Experts of a small language model: width 256.
Below are experts of layer 10 (counted from 0) of a mixture-of-experts language model. Rows are named router (the router's row for the expert), gate (a neuron's input weights, with its number), up (a neuron's input weights, with its number) and show model dimensions 128-255. Each number is 50 + 10 x the weight over its row's rms, rounded and kept within 0 to 99.
After each expert's rows: "gets" lists some tokens that make up at least twice as much of what it gets as of all text; "mostly gets" lists some tokens that are sent to it at least half of the time. This comes from a sample of Wikipedia text that the model never trained on. Tokens count by the router's weight.

# expert 2
router:51 55 37 43 48 44 58 56 42 48 69 58 54 54 38 51 44 39 65 42 42 56 41 46 54 72 35 55 52 42 52 49 51 49 49 34 42 63 52 57 63 74 54 55 66 39 46 59 46 48 52 61 51 31 61 63 35 52 37 55 49 50 47 51 57 42 56 57 86 53 41 44 32 44 51 33 59 50 37 64 45 63 71 42 49 41 58 38 41 48 41 41 46 49 35 56 50 54 58 72 48 52 38 65 72 48 44 61 54 57 44 51 50 50 35 44 35 55 49 50 48 51 36 49 58 33 65 27
gate8:52 63 48 54 61 48 53 50 68 45 51 40 35 43 60 44 64 42 52 46 78 53 63 55 46 54 46 52 44 41 41 59 30 41 41 53 42 46 49 54 64 48 55 27 49 56 37 53 35 64 32 45 48 66 35 45 51 44 43 63 57 74 40 41 49 62 57 67 49 44 60 52 37 58 61 48 57 44 38 46 45 54 56 48 31 43 52 53 50 63 78 56 33 57 50 49 56 33 43 71 45 50 43 58 52 55 49 43 42 53 61 62 55 64 39 37 51 68 39 54 42 43 45 71 69 39 42 49
up8:54 50 39 38 61 73 48 48 59 62 56 64 44 34 47 54 46 42 55 42 46 50 48 49 41 51 56 50 71 33 38 51 41 39 39 50 57 54 42 50 42 48 52 60 49 39 46 62 39 54 41 61 55 52 72 49 51 50 54 51 44 50 60 63 50 60 54 56 63 55 46 35 41 43 47 52 41 47 46 61 26 43 66 61 49 52 43 46 44 56 48 45 47 53 26 38 52 54 45 62 43 40 63 29 52 66 27 66 36 62 47 49 48 61 49 24 53 52 44 51 33 51 30 79 56 40 55 36
gets: " the", " a", " his", " The", " an", " was"
mostly gets: " its", " their", " two", " his", " three", " one"

# expert 4
router:58 49 54 41 36 66 44 43 56 35 41 57 49 70 37 22 42 56 44 40 53 59 53 61 68 50 47 51 46 52 41 57 27 50 58 40 50 52 39 51 49 69 40 65 61 44 75 61 31 46 42 44 31 40 54 51 33 54 48 30 49 52 54 72 53 51 54 48 53 60 36 63 62 41 54 54 55 54 42 54 70 50 44 65 40 40 36 58 58 52 58 43 53 60 53 52 48 42 60 34 53 34 57 63 38 55 42 32 40 41 55 46 46 48 50 58 59 47 41 45 60 73 38 56 42 51 55 40
gate11:38 46 48 44 32 51 56 37 70 39 51 43 41 43 46 44 56 49 71 47 50 34 52 60 62 51 52 49 41 49 42 55 55 44 55 54 51 35 52 48 55 55 63 38 53 38 62 52 58 49 32 55 39 51 45 51 51 65 43 39 56 40 40 68 50 39 55 59 44 57 49 56 55 65 51 45 38 30 28 65 63 69 63 43 50 56 52 49 43 50 41 52 55 49 66 37 49 42 32 58 51 40 50 38 44 55 39 55 54 49 59 49 50 45 47 78 45 62 46 40 32 50 65 48 55 38 70 40
up11:44 47 60 43 43 52 56 40 51 50 56 44 55 47 72 45 56 42 57 59 48 49 47 36 58 41 34 57 49 59 49 42 44 52 56 42 36 30 46 68 54 50 49 39 69 55 46 61 57 60 45 59 48 57 69 56 47 54 58 38 55 54 44 46 43 48 52 71 47 57 59 55 57 46 43 42 60 35 54 42 54 49 49 53 50 37 37 66 41 51 44 47 55 37 55 60 46 26 35 43 43 66 45 38 61 49 43 70 53 57 35 51 59 34 49 61 64 35 30 51 45 55 49 50 38 54 66 56
gets: " to", " ", " is", " that", " for", " not"
mostly gets: " can", " than", " may", " such", " un", " not"

# expert 7
router:61 52 47 50 52 70 56 54 62 56 43 57 59 54 55 62 73 31 72 66 68 41 52 42 39 55 62 49 51 42 73 44 57 58 41 42 54 48 51 52 44 46 49 27 48 68 31 38 48 59 48 35 43 48 31 44 38 50 51 50 53 49 60 47 61 68 36 61 29 52 45 41 67 35 52 47 56 28 43 63 49 46 27 48 45 63 53 54 27 57 47 55 49 52 50 50 45 64 48 67 32 62 38 41 37 52 53 64 57 53 51 53 44 49 61 58 61 37 59 58 48 31 60 46 60 53 51 50
gate22:63 38 70 41 53 51 47 37 56 51 52 58 51 46 45 35 41 56 55 58 40 61 49 39 54 56 40 69 53 46 63 60 33 25 55 50 63 55 59 35 41 46 31 45 48 53 50 29 48 47 63 49 45 55 35 57 57 53 34 54 38 49 56 52 62 63 57 61 61 50 49 45 40 53 57 39 49 52 28 36 46 41 20 56 65 63 53 30 36 47 37 52 40 54 65 34 32 43 67 41 49 53 50 47 52 63 48 54 38 43 56 45 51 36 39 62 60 54 55 55 42 49 37 47 46 70 44 62
up22:70 55 36 67 39 42 36 44 37 42 34 47 48 67 51 44 46 51 59 44 52 49 41 42 45 52 53 50 41 43 48 58 45 50 40 69 63 45 46 70 45 56 29 42 55 50 51 39 43 52 09 49 58 63 55 56 48 47 33 42 62 70 50 77 59 60 53 52 68 58 41 39 43 42 64 53 43 48 51 44 25 32 62 51 58 46 44 37 55 48 45 48 45 70 74 56 35 36 65 66 62 52 40 53 49 50 45 39 63 41 73 51 38 45 44 42 51 31 52 46 57 55 40 47 55 49 66 59
gets: ",", " in", " of", " and", " from", " was"
mostly gets: " until", " after", " during", " while", " along", " announced"

# expert 3
router:35 51 46 79 59 54 40 39 45 41 45 61 62 43 65 48 54 46 43 60 59 39 58 42 30 43 63 59 37 50 50 60 65 51 55 55 61 62 50 50 57 41 41 45 50 32 50 44 45 50 54 48 48 67 68 48 66 51 47 32 48 54 44 53 47 49 48 54 50 66 45 54 62 41 48 43 62 54 39 35 46 61 40 48 57 32 38 52 56 56 58 51 55 55 51 65 61 51 38 40 50 59 43 50 45 40 41 41 44 55 53 51 47 56 61 52 49 60 43 42 52 58 47 66 21 30 41 61
gate11:41 45 57 57 48 46 61 36 46 44 47 44 50 46 51 47 49 40 58 55 61 69 49 35 44 59 62 74 55 42 41 37 45 55 45 38 63 50 36 45 49 46 57 45 54 53 46 49 64 63 29 52 43 57 66 57 59 45 67 49 54 48 62 44 43 61 63 35 47 65 62 43 42 38 43 50 39 53 49 23 63 49 64 52 45 48 31 49 56 54 50 57 51 50 50 52 61 49 66 53 59 47 49 44 58 55 51 50 61 52 38 87 50 32 50 42 51 69 44 51 50 42 63 48 47 36 65 57
up11:48 53 43 54 39 57 37 57 50 66 49 69 50 49 42 40 48 53 46 42 45 52 45 51 65 73 44 48 55 46 41 52 54 41 60 43 36 42 56 53 46 48 41 50 34 46 21 62 45 70 63 60 47 43 56 47 54 54 68 46 72 47 49 30 55 43 49 54 44 77 51 54 57 50 69 37 41 47 55 66 59 40 46 46 68 49 55 55 38 48 47 42 40 41 68 62 41 61 56 47 63 54 60 54 28 44 56 54 49 52 43 46 59 52 60 69 45 55 73 36 49 46 40 65 47 39 39 57
gets: "\n", ".", "==", " (", " \"", "==="
mostly gets: "\n", " \"", "==", " ==", " re", " ==="

# expert 5
router:49 40 52 44 60 40 63 58 36 61 45 28 50 35 48 50 44 60 58 61 36 50 42 65 48 50 62 54 59 49 35 49 58 32 52 56 40 57 51 39 50 52 57 62 34 55 43 55 66 34 53 44 58 53 38 50 58 58 43 54 66 57 47 49 42 39 46 41 43 50 47 76 42 59 63 61 60 56 31 45 56 58 34 62 44 83 43 44 60 49 51 58 52 49 60 40 53 42 64 52 60 46 66 48 56 46 32 61 53 28 44 39 28 47 54 41 46 45 37 58 48 40 51 42 39 66 37 50
gate22:51 66 41 61 48 53 49 35 57 75 50 47 52 36 53 53 58 58 50 47 50 48 43 56 60 52 63 63 48 48 44 50 53 39 48 61 64 66 64 38 50 64 65 36 57 43 55 55 59 66 52 66 67 49 48 40 56 51 37 43 55 52 63 40 44 47 30 62 50 59 56 40 67 61 59 50 54 40 40 57 47 57 49 61 55 62 41 47 38 58 51 37 68 47 57 59 57 58 41 56 32 48 58 69 37 60 45 45 45 53 56 41 30 60 41 48 47 40 50 51 51 56 51 48 42 71 53 41
up22:37 66 61 57 52 43 42 34 42 62 42 41 36 55 54 51 40 55 48 57 47 44 45 55 50 42 29 44 31 59 38 58 44 45 50 65 43 50 70 34 63 58 49 47 30 59 36 49 48 43 49 35 42 44 52 36 37 56 75 66 37 63 46 40 45 59 42 51 47 33 37 51 60 48 71 37 63 46 41 49 59 67 39 52 49 59 51 63 55 43 49 57 54 55 52 61 64 62 67 51 69 46 52 69 21 46 48 44 44 61 67 71 55 59 48 40 50 50 46 42 53 50 68 54 44 62 41 59
gets: " |", " ", "|", ";", ")", " 0"
mostly gets: "---|---|---|---|", " 0", " %", "|---|---|", " ==", " Championship"

# expert 0
router:47 45 48 28 50 55 20 55 61 32 56 42 51 55 65 48 51 52 62 42 54 40 43 51 58 71 60 49 56 59 67 42 59 52 67 52 51 51 55 53 48 30 46 37 46 52 55 46 51 57 51 57 57 36 47 40 51 55 50 62 64 52 41 24 40 52 45 45 36 64 54 50 44 63 56 57 50 63 74 60 53 37 61 31 53 52 43 40 45 49 46 51 51 34 50 51 33 51 52 55 58 46 63 38 52 44 78 41 53 64 69 54 59 42 53 53 55 53 49 40 47 54 67 47 51 51 69 37
gate11:36 30 33 47 35 39 65 67 47 38 36 21 51 71 50 44 55 37 42 39 51 53 48 47 59 54 40 43 64 52 48 36 54 56 43 40 62 46 37 34 38 57 43 37 61 53 56 65 53 32 53 30 74 43 67 41 50 56 58 56 63 58 49 46 59 57 44 45 45 67 38 57 40 48 46 61 58 55 61 64 59 53 37 41 57 47 48 47 45 55 66 49 42 44 41 45 46 51 49 51 33 40 36 35 57 48 46 40 43 51 37 33 71 62 44 58 60 57 34 63 50 65 54 49 33 51 45 39
up11:40 33 31 62 43 51 46 46 54 53 37 61 69 60 56 63 44 64 36 55 45 46 69 40 53 44 71 62 50 38 57 70 43 50 64 46 54 53 29 48 55 61 41 60 29 37 67 61 69 49 60 68 38 69 61 56 39 60 53 49 50 56 55 54 51 72 76 47 46 44 59 48 34 54 35 61 60 31 42 48 37 55 38 54 64 47 59 63 54 50 35 65 42 50 50 40 53 58 75 57 63 71 55 38 52 47 51 40 39 44 41 57 46 35 52 37 46 63 43 38 48 47 52 44 53 59 48 61
gets: " (", ":", " and", " \"", " The", " as"
mostly gets: "ร", " film", " My", "า", " Nominated", "born"